From a checkpoint of a small mixture-of-experts model trained on Wikipedia: width 224, a variant of Muon for the experts.
Below are experts of layer 8 (counted from 0) of a mixture-of-experts language model. Rows are named router (the router's row for the expert), gate (a neuron's input weights, with its number), up (a neuron's input weights, with its number), down (a neuron's output weights, with its number) and show model dimensions 112-223. Each number is 50 + 10 x the weight over its row's rms, rounded and kept within 0 to 99.
Before each expert's rows: "raises" lists some tokens whose logits its average output raises strongly, later layers aside; "comes after" lists some tokens at least twice as common just before its tokens as in all text. This comes from a sample of Wikipedia text that the model never trained on. Tokens count by the router's weight.

# expert 7
raises: "-", "\n", "G", "ets", "E", "U"
comes after: "\n", ")", "==", " =", "===", " =="
router:49 49 52 72 47 49 61 69 62 44 65 66 52 56 35 54 47 78 60 62 54 45 60 70 66 63 37 63 54 54 57 50 59 40 57 54 47 38 55 63 37 52 39 48 58 36 60 47 59 45 29 59 50 31 54 41 58 37 47 47 43 59 50 59 40 34 52 46 33 57 48 40 52 49 33 43 39 52 66 52 62 47 44 70 41 57 56 63 55 46 60 59 44 48 46 40 36 54 49 43 39 43 48 55 62 48 29 54 46 42 53 35
gate0:50 41 54 53 53 48 49 64 61 44 59 58 46 58 54 49 39 64 43 46 48 33 40 58 45 26 67 46 56 68 40 55 45 52 41 35 48 47 42 42 55 48 42 45 58 66 59 52 57 54 53 62 51 47 67 47 33 23 58 42 63 53 44 42 61 55 50 34 53 47 40 43 44 50 54 45 56 39 31 52 37 47 62 55 36 33 48 56 44 63 66 47 50 39 63 47 44 43 50 41 37 36 41 49 32 42 56 62 51 35 43 65
up0:47 76 50 40 43 51 34 72 51 44 51 44 64 47 46 52 48 61 46 44 68 50 62 65 50 44 48 53 53 51 61 78 59 62 48 44 43 44 46 41 57 28 55 47 67 53 45 32 35 59 56 54 51 43 49 39 61 46 50 42 47 58 44 43 48 45 46 28 55 59 52 42 53 62 49 42 59 39 63 49 56 52 41 39 54 58 54 29 33 59 44 58 40 57 51 53 51 52 41 53 48 49 48 38 72 64 49 61 58 43 52 48
down0:54 58 41 47 43 47 56 46 56 50 34 32 51 46 43 45 33 45 61 44 62 47 59 47 52 61 44 70 47 44 83 49 40 51 44 49 49 48 37 48 32 59 62 59 45 56 48 55 43 55 53 62 71 53 58 61 44 44 56 60 52 46 34 58 61 49 50 47 64 46 43 34 62 50 30 50 64 54 37 55 34 33 48 33 55 50 47 64 72 49 36 43 46 66 57 58 62 48 39 73 42 64 56 42 41 62 58 48 51 42 31 51
gate1:42 42 57 56 53 40 28 60 58 55 53 58 62 45 58 63 49 54 39 69 33 48 73 56 39 36 45 55 35 48 62 65 56 35 67 51 55 43 45 36 69 53 41 58 44 38 46 47 55 44 53 55 55 43 39 50 53 35 38 40 60 51 60 68 46 49 43 35 58 52 46 49 50 49 38 51 39 64 50 60 29 45 51 53 47 58 51 63 39 51 72 38 52 71 51 58 60 45 34 42 60 65 51 35 48 44 62 60 27 39 49 49
up1:59 53 48 49 57 46 45 57 53 39 47 64 50 52 62 32 58 46 41 53 59 65 43 52 38 43 34 48 58 53 55 60 55 54 60 46 71 54 64 46 55 45 53 53 39 46 46 37 59 53 61 42 68 53 51 65 38 52 57 43 41 48 25 52 43 51 48 67 37 58 51 57 41 50 46 20 39 47 56 33 34 36 59 63 44 39 27 55 55 46 57 37 52 68 27 65 67 54 58 48 53 51 55 36 60 57 29 43 50 37 46 58
down1:58 38 34 64 70 51 56 50 43 49 53 40 52 57 40 70 50 38 53 51 37 58 70 53 56 33 37 52 39 50 67 49 43 47 60 41 78 38 41 48 42 48 48 46 36 42 54 50 44 66 53 38 38 46 49 47 48 47 42 48 62 48 35 53 42 52 62 58 54 42 56 73 47 29 69 44 53 52 47 47 66 38 45 43 21 39 56 40 55 59 65 47 53 41 41 53 65 44 56 57 57 53 48 29 35 44 51 37 43 53 47 51
gate2:55 47 52 56 65 43 33 64 49 63 47 31 35 47 58 69 47 45 48 43 56 65 56 41 57 44 62 36 54 45 62 46 52 58 59 63 45 42 55 57 47 53 57 47 41 44 61 44 54 36 31 58 47 60 51 53 47 43 48 60 48 72 54 53 53 33 62 42 58 36 46 52 46 40 54 21 54 50 42 51 55 38 45 57 53 57 72 57 60 53 51 48 35 64 26 51 49 35 58 51 50 64 38 51 28 60 40 33 47 46 50 50
up2:68 57 47 40 59 44 52 36 47 50 45 32 51 57 54 44 47 56 57 58 41 41 49 43 52 48 59 44 49 48 63 41 43 68 54 48 52 63 39 39 52 46 72 55 53 65 54 44 48 47 40 48 62 48 54 47 39 44 59 50 54 55 54 58 58 53 59 42 48 45 63 56 64 58 49 35 38 53 48 58 41 28 39 51 41 52 55 28 64 74 47 49 43 51 43 52 45 52 52 28 52 57 49 59 71 49 46 55 48 74 50 61
down2:46 64 59 58 58 40 54 50 50 43 35 27 26 51 63 60 68 49 37 58 80 48 51 49 43 32 50 56 46 49 52 47 51 37 54 54 61 45 60 56 55 34 29 69 36 48 76 61 43 50 44 43 33 44 41 42 43 62 50 46 44 47 39 65 35 47 53 51 39 52 38 46 69 49 70 36 37 48 45 48 58 34 50 61 63 60 60 56 62 44 45 47 45 49 53 58 58 37 65 53 46 53 56 41 51 55 21 58 48 63 57 60
gate3:65 47 62 37 56 41 43 45 43 27 65 53 58 57 49 45 53 44 22 62 53 54 56 59 77 57 40 37 44 59 64 50 50 50 47 45 59 40 46 45 49 34 49 44 54 45 34 60 64 66 51 58 50 50 62 53 73 35 42 54 48 70 50 46 44 46 45 66 47 48 64 59 54 57 35 46 36 40 64 55 46 67 34 33 43 37 39 28 63 55 71 42 51 61 52 48 64 73 49 42 27 58 45 48 45 40 50 62 51 53 55 57
up3:46 50 46 51 47 58 48 61 56 53 55 55 60 59 58 36 51 38 47 67 66 46 54 47 48 62 55 43 53 58 46 50 58 67 70 47 41 66 57 45 69 29 50 38 55 72 43 54 57 61 52 38 44 34 31 54 56 46 61 41 48 50 49 46 53 52 39 41 56 63 50 46 52 49 39 45 70 40 44 48 50 55 71 42 56 34 52 43 41 66 66 50 43 46 51 33 62 68 48 54 44 51 38 60 58 54 42 36 69 44 51 44
down3:40 34 58 49 56 49 47 49 52 65 51 63 53 41 54 52 59 44 62 50 52 46 81 56 55 54 52 67 53 48 42 54 31 52 42 50 66 65 72 48 67 53 54 52 57 42 54 42 57 60 41 44 62 30 64 47 55 65 54 63 44 67 52 55 57 45 45 47 33 56 46 26 40 59 40 49 62 20 44 50 40 45 47 62 56 40 33 57 41 53 46 55 48 65 34 35 36 53 40 56 45 45 37 46 55 64 50 64 61 58 50 34
gate4:70 45 46 48 60 55 39 29 73 52 49 50 40 45 34 45 44 49 42 37 65 57 67 53 59 62 40 50 45 56 40 69 56 47 50 57 47 47 41 51 41 50 43 65 51 55 58 26 56 42 48 53 53 49 66 56 85 41 42 48 42 37 53 56 47 60 35 75 36 53 58 30 71 47 44 46 51 65 63 37 39 69 52 51 40 36 31 45 66 33 50 49 55 36 43 42 55 55 38 61 53 48 60 56 44 62 37 50 43 49 53 47
up4:55 39 50 61 49 52 57 54 51 57 46 45 43 33 33 63 64 39 59 60 52 54 36 49 29 40 51 42 41 61 36 43 53 38 47 61 25 45 50 47 42 51 67 43 35 34 46 55 58 51 57 53 37 33 68 51 50 53 41 60 34 48 19 40 42 55 48 66 35 47 51 33 47 50 41 47 49 43 42 68 45 46 69 46 66 46 42 64 47 49 54 62 46 52 54 80 62 45 25 57 43 59 42 60 49 57 57 32 47 35 53 55
down4:49 51 62 34 51 51 52 40 43 28 42 52 31 50 44 46 45 46 44 38 49 56 30 62 46 36 70 46 55 48 44 38 65 46 51 70 43 50 56 27 60 63 49 55 49 54 56 48 40 56 42 61 49 56 62 56 46 67 45 63 55 46 59 44 55 31 64 28 47 29 65 59 51 48 49 59 58 62 49 57 34 46 59 49 53 62 63 53 60 60 55 47 42 62 52 63 39 38 59 54 28 55 42 45 42 39 57 42 48 39 60 60
gate5:55 43 55 43 43 51 77 81 50 56 64 66 48 39 48 50 41 52 53 51 46 33 53 79 49 54 42 35 52 50 34 40 47 58 50 57 60 30 49 48 32 42 65 44 57 58 59 59 58 46 49 67 39 65 56 39 67 47 46 48 60 54 59 80 50 45 69 62 44 51 56 44 48 47 49 38 62 58 52 18 60 47 62 52 42 61 36 59 36 51 42 59 51 39 50 38 57 41 59 62 46 51 39 54 41 53 59 46 40 50 52 48
up5:47 53 66 67 60 52 46 44 44 57 42 34 58 46 71 46 41 60 57 79 41 47 40 59 49 44 42 67 58 56 43 49 59 55 45 59 33 41 50 34 56 45 53 49 56 62 54 50 68 65 49 42 51 51 35 44 38 20 54 55 71 50 60 39 51 56 33 41 40 48 52 63 28 53 44 52 39 33 66 59 47 52 62 31 35 49 46 60 44 31 62 42 63 47 57 61 48 49 36 37 41 59 43 57 52 47 43 55 53 54 46 47
down5:47 53 52 59 51 40 60 45 50 61 42 42 43 36 52 56 58 36 39 47 51 42 63 45 58 79 46 50 66 51 53 54 36 38 50 36 45 69 45 44 59 62 65 52 45 50 49 62 47 43 50 65 37 42 56 71 37 46 26 40 51 52 56 69 34 48 41 51 40 54 37 53 58 56 49 47 67 41 43 56 38 53 56 40 39 58 46 46 51 36 53 58 59 47 52 40 47 45 61 44 53 42 45 42 50 49 37 65 56 45 60 48

# expert 4
raises: ".", ",", ":", " |", "?", "/"
comes after: " |", " (", "–", ":", "|", " 1"
router:55 58 48 60 57 45 45 49 48 39 57 52 62 69 37 49 33 63 53 63 41 58 59 55 47 50 39 52 60 54 37 46 59 53 49 41 47 35 60 67 59 42 44 29 59 63 68 41 53 45 38 56 57 45 37 44 48 48 71 39 41 28 44 47 68 34 42 69 69 50 51 59 50 66 60 61 37 58 51 70 58 36 51 62 44 54 59 54 44 46 60 49 63 65 48 56 46 43 58 47 49 60 46 56 70 39 50 44 39 46 48 42
gate0:46 69 38 58 58 36 52 56 69 49 64 57 50 55 48 36 16 49 35 47 50 38 58 38 52 50 43 52 45 36 50 49 73 40 54 55 40 48 60 67 42 44 47 47 57 52 49 47 44 37 26 63 49 54 38 43 50 56 48 30 54 34 53 63 33 49 51 60 48 47 44 40 57 59 44 44 63 69 61 57 61 47 61 43 49 51 47 42 49 60 58 46 39 57 44 56 60 61 41 62 60 51 64 49 43 45 42 60 55 50 66 54
up0:45 38 42 56 53 54 64 57 52 53 56 48 20 55 57 42 59 55 38 63 72 41 46 55 61 55 49 60 47 32 54 39 51 32 44 62 54 35 59 54 54 51 52 40 34 49 28 44 47 64 48 56 58 55 19 56 69 39 51 54 46 35 44 48 39 61 50 49 54 47 50 51 61 58 26 47 45 60 44 48 67 40 58 66 47 57 67 67 48 55 45 62 43 51 39 57 39 62 55 40 65 19 61 62 55 54 63 44 51 51 49 21
down0:55 56 46 35 67 47 48 57 46 29 42 36 56 30 53 58 62 43 60 54 64 58 48 69 63 47 38 33 45 52 58 39 48 65 60 30 67 36 48 57 47 60 52 49 27 56 57 49 49 48 42 39 50 90 43 35 43 49 61 48 50 55 44 69 48 49 46 40 72 44 36 52 61 73 42 54 49 34 65 58 47 56 43 52 48 47 59 50 36 62 48 47 55 40 44 54 42 58 64 45 49 48 43 56 37 45 58 44 43 44 32 58
gate1:71 58 60 52 71 41 40 38 46 40 53 44 54 60 51 40 50 52 44 64 40 35 56 40 40 45 41 47 53 50 34 43 56 35 45 50 47 50 50 63 59 53 43 38 47 28 34 48 55 68 47 39 49 40 48 32 58 72 67 57 43 56 58 35 57 54 56 65 58 51 64 28 31 56 39 42 41 38 62 43 64 52 51 61 43 50 39 59 55 54 44 51 63 33 44 48 46 72 44 70 47 61 52 34 38 28 38 47 46 42 65 50
up1:49 60 42 64 73 53 53 44 41 43 32 71 32 45 51 49 39 48 32 52 51 51 61 58 44 58 68 57 46 36 65 44 40 51 54 65 50 45 48 57 64 51 62 57 43 71 52 44 40 57 49 29 41 36 37 40 37 47 44 63 54 49 60 52 71 42 58 69 28 45 40 39 54 65 51 37 44 79 41 43 41 50 35 61 56 56 43 72 54 73 56 37 39 49 39 35 35 63 43 47 59 58 46 70 52 50 54 66 44 61 53 51
down1:48 42 58 74 73 47 57 43 46 51 45 47 58 60 56 51 46 52 62 62 56 50 55 63 40 47 52 41 51 46 64 64 61 45 62 59 35 56 46 49 45 61 42 42 57 54 53 47 67 45 40 40 57 53 40 48 45 48 49 50 61 32 53 69 48 77 41 70 81 51 39 48 61 59 40 65 61 62 45 55 44 43 43 48 56 60 75 45 65 65 45 50 50 39 46 36 61 49 54 39 39 51 51 44 37 29 41 59 39 49 51 58
gate2:43 51 58 45 61 42 48 52 62 64 38 52 39 59 48 45 48 57 64 47 26 27 49 55 47 56 55 52 55 62 55 50 69 58 48 45 44 53 62 45 53 50 28 38 56 55 54 40 59 50 71 72 45 46 62 50 59 53 66 51 62 51 41 43 58 40 48 35 52 45 47 65 48 48 49 64 46 46 52 53 15 41 56 43 62 63 50 52 42 59 52 40 65 48 63 42 48 49 46 46 37 46 71 62 56 53 52 72 47 49 76 51
up2:65 53 41 55 67 34 51 53 55 60 55 64 61 62 76 35 60 55 32 51 54 51 60 40 58 55 49 46 47 70 50 41 50 47 35 46 49 43 41 56 36 43 27 52 65 53 62 59 46 52 36 40 39 53 45 34 43 55 46 57 48 54 42 47 65 64 57 40 55 44 55 61 47 54 65 47 34 52 55 36 60 69 44 50 57 58 60 55 42 47 48 63 73 47 58 55 54 52 57 60 40 45 49 53 35 43 54 45 53 50 44 62
down2:57 55 54 37 46 53 46 53 64 34 51 32 65 50 37 63 66 47 31 57 57 48 62 43 54 36 50 42 42 40 42 41 55 46 54 54 42 55 44 63 52 52 40 49 44 45 53 53 49 65 36 49 43 54 46 41 67 45 47 37 52 43 52 59 58 55 46 46 57 61 60 61 57 60 54 29 45 47 62 54 44 40 45 40 43 52 48 49 43 61 41 60 54 24 61 51 60 48 46 38 67 61 31 45 27 61 39 61 49 32 59 46
gate3:52 55 32 42 67 57 60 51 41 38 54 55 44 54 43 32 69 45 50 37 40 48 70 64 53 62 66 54 57 44 55 52 48 42 62 52 55 43 67 37 50 48 33 49 38 71 40 45 30 34 40 46 30 47 57 41 60 46 49 47 38 48 44 41 48 47 53 65 56 62 39 46 56 39 43 56 71 64 52 50 72 39 53 61 42 48 63 66 57 47 47 55 49 58 51 54 61 44 37 54 43 36 42 59 79 52 48 36 43 48 43 55
up3:52 64 61 47 36 40 57 45 46 48 68 53 57 49 56 60 49 36 38 27 59 49 61 61 67 43 53 63 60 68 54 29 47 29 61 75 30 51 46 37 41 60 30 47 31 59 37 58 38 47 60 43 53 49 50 40 59 36 37 43 63 53 51 39 49 41 33 68 37 47 37 45 43 42 43 43 61 59 29 51 48 62 54 46 46 57 44 49 48 39 41 35 38 56 50 48 42 61 49 44 72 71 55 61 63 54 21 48 49 54 40 64
down3:43 53 52 52 60 23 43 38 51 60 32 37 36 47 62 60 41 42 58 59 60 48 39 68 46 57 69 53 39 55 46 42 43 50 46 82 61 55 39 00 48 48 49 49 54 66 40 54 32 44 61 43 50 52 42 54 42 60 65 64 41 56 54 40 52 52 69 44 52 38 43 56 47 40 54 64 50 53 47 57 48 51 29 48 38 42 49 53 56 60 44 50 32 44 55 54 61 63 47 44 62 60 55 48 55 49 42 58 59 62 60 54
gate4:59 47 57 67 50 25 51 60 41 46 46 50 38 50 45 37 46 42 51 49 51 53 49 51 46 58 44 57 47 62 58 48 32 54 52 40 25 45 64 62 42 41 60 45 42 39 66 60 64 53 23 36 55 59 47 56 48 48 50 33 32 48 43 45 46 37 34 62 39 56 71 63 47 49 60 40 69 32 49 48 42 59 36 63 37 48 48 54 44 53 56 54 59 49 76 62 48 54 34 62 31 62 44 50 47 34 53 52 55 62 47 35
up4:45 45 57 52 54 42 57 55 52 47 49 66 61 50 49 50 54 52 53 51 48 60 60 55 43 55 63 58 50 59 37 50 30 36 70 67 60 57 51 48 70 48 39 53 41 50 46 51 48 70 62 58 31 45 25 56 65 47 45 48 42 53 28 29 58 62 42 35 46 41 47 56 50 57 53 58 67 35 59 53 37 61 50 45 68 50 29 52 60 43 66 54 48 42 45 47 62 47 49 57 50 06 47 19 63 46 43 62 40 31 38 50
down4:34 63 63 41 42 44 53 50 38 56 42 51 47 57 52 46 38 58 53 38 61 59 42 52 56 34 50 59 24 59 50 47 49 48 55 48 48 54 55 45 57 53 47 48 53 42 46 49 64 31 51 59 44 41 62 57 82 66 57 47 41 48 63 39 53 36 53 55 49 49 63 56 53 46 66 76 57 46 48 34 50 60 64 53 62 63 49 38 64 50 53 66 63 57 48 56 56 56 59 42 58 35 44 50 78 62 43 48 58 39 46 45
gate5:32 55 36 55 60 65 61 37 62 48 56 53 63 49 59 42 56 48 48 59 45 61 58 67 55 64 68 67 40 53 54 51 59 54 63 40 51 55 35 45 52 38 53 57 50 68 44 63 44 46 41 61 51 51 49 49 65 43 76 47 54 56 61 53 53 46 48 42 49 56 38 43 46 64 37 37 52 49 68 53 37 50 42 60 51 35 39 49 37 68 69 63 57 73 51 67 72 54 36 53 45 44 30 53 45 43 42 35 54 44 51 46
up5:51 46 57 45 54 55 59 67 40 52 35 54 52 56 67 49 49 60 27 55 53 51 34 59 46 52 47 37 38 53 58 43 69 54 48 48 60 47 37 44 40 60 36 62 46 47 37 29 47 49 55 59 40 28 45 65 44 54 45 54 57 57 50 53 47 67 35 61 39 47 41 51 55 69 60 58 62 33 50 47 51 68 58 47 48 41 66 40 65 54 56 61 40 30 66 54 46 28 49 51 51 61 34 71 49 58 47 43 57 39 58 58
down5:70 37 64 51 40 56 63 35 43 55 42 53 41 47 47 46 54 48 49 52 19 47 52 47 63 24 51 45 64 46 51 65 57 53 56 53 36 37 67 57 52 38 48 46 62 50 56 55 32 53 62 31 31 60 60 71 39 45 50 33 54 58 55 50 64 38 41 43 39 41 48 67 47 42 44 48 58 49 49 45 58 61 53 46 48 52 39 58 64 57 53 65 59 41 47 39 74 49 46 71 58 59 35 55 59 37 54 51 46 32 48 47

# expert 1
raises: "\n", " H", " D", " L", " R", " "
comes after: " |", "\n", " ", "|", ")", " 0"
router:77 65 65 65 60 53 43 48 54 43 58 54 71 47 45 53 40 61 52 58 31 62 50 46 39 73 38 45 61 58 56 34 44 35 43 61 27 44 43 63 50 25 51 53 53 62 61 46 33 42 48 58 50 40 33 48 59 44 48 56 50 30 49 51 37 39 48 49 56 43 58 42 58 57 60 59 47 61 46 63 61 46 50 40 45 53 48 42 50 33 53 66 62 62 51 49 56 48 68 46 42 50 73 41 46 36 36 44 39 49 35 59
gate0:49 45 52 43 48 51 50 35 57 56 57 43 57 53 40 34 44 41 67 53 44 43 45 28 48 48 62 45 47 44 55 24 54 55 49 53 61 57 45 57 42 56 48 40 45 47 44 74 47 48 54 40 32 59 38 62 64 37 77 40 56 64 34 53 43 50 41 54 53 55 40 53 70 64 52 48 33 64 47 63 64 39 43 55 60 45 37 29 35 53 51 40 55 52 51 55 57 44 59 55 43 40 31 31 62 43 43 45 44 45 55 48
up0:45 44 55 34 55 56 59 40 52 59 52 55 48 59 63 56 62 69 62 40 56 48 60 80 52 42 47 51 38 51 46 64 67 41 61 44 52 46 51 47 67 39 42 56 60 64 63 59 47 65 37 58 43 41 69 52 36 48 56 39 69 51 41 74 53 39 38 47 56 60 52 59 46 35 43 46 35 55 27 57 55 47 48 58 61 49 30 62 53 42 53 48 56 24 68 41 53 34 37 52 58 52 65 39 45 37 74 46 38 49 68 56
down0:50 46 56 49 43 55 43 52 39 32 46 51 44 41 56 50 44 57 43 61 50 41 53 54 42 41 45 46 61 64 51 36 55 62 54 46 50 50 65 49 49 50 70 45 34 43 63 36 30 44 56 45 44 21 44 46 45 58 49 54 42 37 45 42 51 54 48 50 74 49 58 58 62 59 48 57 59 46 48 53 60 54 63 41 41 45 39 49 36 54 57 56 68 44 60 63 38 60 70 39 67 48 50 30 40 57 58 35 47 50 45 41
gate1:59 37 51 45 43 64 48 34 50 38 40 46 63 30 48 46 40 48 49 44 69 48 51 66 42 50 48 24 56 53 59 60 50 49 37 53 48 44 63 34 71 41 49 42 52 54 54 49 34 47 51 52 53 54 49 58 68 54 53 56 58 54 56 68 42 60 31 69 59 60 62 55 63 70 48 54 52 57 40 37 46 52 35 42 52 38 50 55 39 45 51 50 39 52 54 33 38 36 59 49 64 62 48 43 44 61 55 37 34 49 42 55
up1:52 53 64 45 41 66 63 49 49 42 33 54 56 54 43 54 32 61 52 54 44 63 42 58 53 57 56 29 50 50 53 50 39 59 52 53 54 41 38 54 54 39 45 46 46 46 67 41 66 53 53 59 40 36 37 69 49 62 54 51 56 51 50 45 50 58 60 60 57 49 51 42 52 37 64 43 37 36 63 48 44 33 38 51 60 41 54 56 35 48 48 50 47 48 52 38 45 32 52 47 59 64 63 43 64 26 46 47 28 54 66 60
down1:51 51 60 61 63 43 58 64 41 51 29 62 63 50 66 51 45 54 50 53 39 59 51 21 65 37 39 56 54 65 54 51 53 56 73 54 55 59 51 49 54 56 56 50 53 46 57 42 46 57 39 42 45 48 47 67 48 40 47 47 38 42 41 43 44 71 34 54 61 54 55 63 38 44 49 58 39 66 52 66 51 60 50 41 49 47 58 25 40 27 55 35 55 45 49 49 55 66 49 36 32 45 51 36 53 27 44 61 25 46 50 57
gate2:62 51 66 38 52 38 47 43 46 36 30 61 57 47 53 56 49 56 46 49 66 49 51 41 42 60 30 34 72 50 60 42 42 45 48 49 50 50 53 52 51 40 41 35 40 49 47 55 39 55 52 32 55 43 41 61 55 62 45 61 45 37 46 72 39 48 46 51 59 50 51 38 59 50 60 51 41 57 64 46 50 58 52 59 58 51 57 30 26 24 40 46 55 43 50 51 62 50 28 54 57 56 63 48 40 67 59 33 61 30 41 49
up2:52 57 38 38 32 24 52 51 40 65 58 54 56 57 56 43 49 57 77 42 55 54 50 54 32 59 48 45 50 73 46 46 58 44 45 55 55 40 62 50 46 44 48 49 62 40 52 45 66 43 54 38 52 63 35 38 45 39 38 61 42 49 62 48 34 46 61 27 47 56 55 52 61 41 47 42 60 55 53 61 53 49 58 58 41 55 53 41 49 34 53 50 44 44 45 36 52 66 44 41 49 39 61 49 24 51 57 43 45 50 48 46
down2:25 46 47 61 67 56 62 51 70 35 42 58 62 50 59 49 66 63 28 56 56 41 57 36 69 50 38 59 56 58 39 43 56 32 53 47 47 68 45 37 64 42 43 43 53 55 31 60 53 56 50 52 45 40 47 45 62 59 35 50 20 45 54 48 51 57 58 52 34 38 27 64 54 58 54 56 48 59 49 55 57 54 40 36 41 64 59 46 58 61 41 51 62 48 35 74 56 63 35 46 48 44 37 58 51 42 26 41 48 61 51 56
gate3:42 64 73 40 64 62 46 58 34 57 48 38 51 35 52 48 28 49 34 42 52 64 44 55 45 51 24 61 46 44 53 46 49 42 54 59 48 43 33 70 46 57 52 45 45 54 52 45 33 67 43 55 56 65 54 47 34 41 61 47 42 51 53 53 57 73 64 41 51 57 40 57 69 52 49 57 47 57 45 22 48 49 43 57 50 53 37 43 58 49 52 54 50 39 36 27 35 52 53 61 66 30 62 50 55 60 47 54 49 57 41 46
up3:63 63 40 56 51 39 41 48 41 50 55 56 51 45 55 58 48 68 39 39 55 45 48 40 39 48 48 53 61 40 46 42 43 54 74 42 51 36 36 60 50 42 56 55 50 60 58 62 44 58 27 33 46 46 58 56 51 47 53 58 43 59 44 46 34 41 31 52 33 61 55 49 35 73 61 47 67 59 74 37 51 66 46 49 35 45 63 40 52 53 37 49 44 46 29 44 46 41 64 44 57 50 40 48 36 45 52 51 33 49 58 56
down3:69 54 51 43 51 56 52 52 34 41 55 49 57 34 55 52 59 72 45 61 63 51 44 66 49 44 43 49 57 57 46 58 51 29 63 41 55 53 35 62 46 54 38 51 60 52 48 60 45 42 35 44 38 37 54 57 44 70 35 34 55 39 57 49 52 50 54 66 49 53 54 38 54 61 37 78 61 55 57 50 39 68 49 52 52 50 59 41 59 48 42 48 38 43 35 32 48 66 66 54 68 66 72 60 57 55 55 46 48 40 42 62
gate4:51 36 55 60 45 32 44 33 53 41 41 42 51 57 44 65 48 45 56 64 45 43 57 31 38 63 43 39 60 54 60 41 74 40 47 45 30 31 40 38 47 47 33 43 45 49 50 42 26 67 41 65 44 52 48 59 53 43 43 60 49 47 43 55 38 42 42 45 55 53 51 51 50 40 38 41 44 49 54 67 64 51 59 38 50 61 56 60 52 35 38 39 56 49 45 58 54 49 79 35 31 50 74 47 35 68 40 72 49 46 29 58
up4:38 29 55 53 50 62 39 47 57 65 57 56 59 60 68 46 46 70 64 44 62 52 64 51 27 50 49 50 62 63 57 52 59 56 53 42 55 51 34 39 60 59 58 48 48 56 61 44 56 50 49 36 52 41 53 42 40 51 45 56 49 53 57 56 23 60 57 38 32 73 70 69 49 55 54 57 37 31 44 59 44 42 59 54 42 47 42 44 59 33 38 35 58 58 47 58 49 48 44 45 35 40 44 51 64 48 40 49 52 41 36 25
down4:46 45 51 47 55 58 54 68 75 35 59 49 50 47 55 34 45 38 50 63 44 63 54 63 56 51 55 47 36 43 48 61 55 43 48 57 60 48 61 60 59 58 48 63 68 44 54 44 53 61 41 65 67 54 35 46 39 37 46 68 47 41 45 36 73 40 58 50 34 55 44 69 37 51 55 44 62 55 49 48 39 43 47 57 40 65 47 36 69 57 55 41 53 59 46 50 52 44 50 46 60 47 41 43 50 33 56 49 49 54 54 66
gate5:32 52 54 47 48 41 46 40 49 53 40 39 48 46 39 61 36 49 60 44 49 51 76 35 39 54 64 62 55 71 47 58 63 27 44 52 57 45 48 65 54 45 59 59 42 58 50 44 41 55 63 58 38 34 65 35 44 62 37 72 50 61 56 47 53 50 34 55 55 55 68 25 49 35 43 54 44 48 60 69 59 59 52 47 36 55 52 51 42 42 59 46 53 47 59 47 61 44 44 24 55 34 69 33 61 45 44 55 65 61 49 46
up5:70 65 46 38 52 64 50 63 62 43 40 45 53 42 43 51 62 43 58 55 60 43 40 58 60 59 33 54 56 56 50 57 45 39 63 63 59 57 39 44 50 65 44 47 45 44 70 59 54 55 42 59 32 52 63 43 38 48 50 27 44 31 42 57 54 45 39 54 57 59 48 37 59 62 32 40 59 31 58 44 42 59 68 37 62 42 60 59 66 66 49 51 41 48 33 57 50 29 49 55 54 49 28 50 49 64 59 61 51 49 58 57
down5:57 50 48 68 41 36 54 40 64 59 62 46 42 50 47 52 60 37 53 37 43 36 49 60 35 40 32 65 47 51 64 57 46 61 62 50 67 50 58 78 64 52 52 47 61 36 41 41 42 33 49 47 38 45 52 64 58 41 66 42 37 38 54 52 63 58 41 43 44 54 63 48 69 52 70 66 44 52 55 48 43 51 50 55 40 61 62 46 36 56 63 55 49 63 61 38 50 31 46 55 40 38 67 60 73 67 38 68 55 51 32 50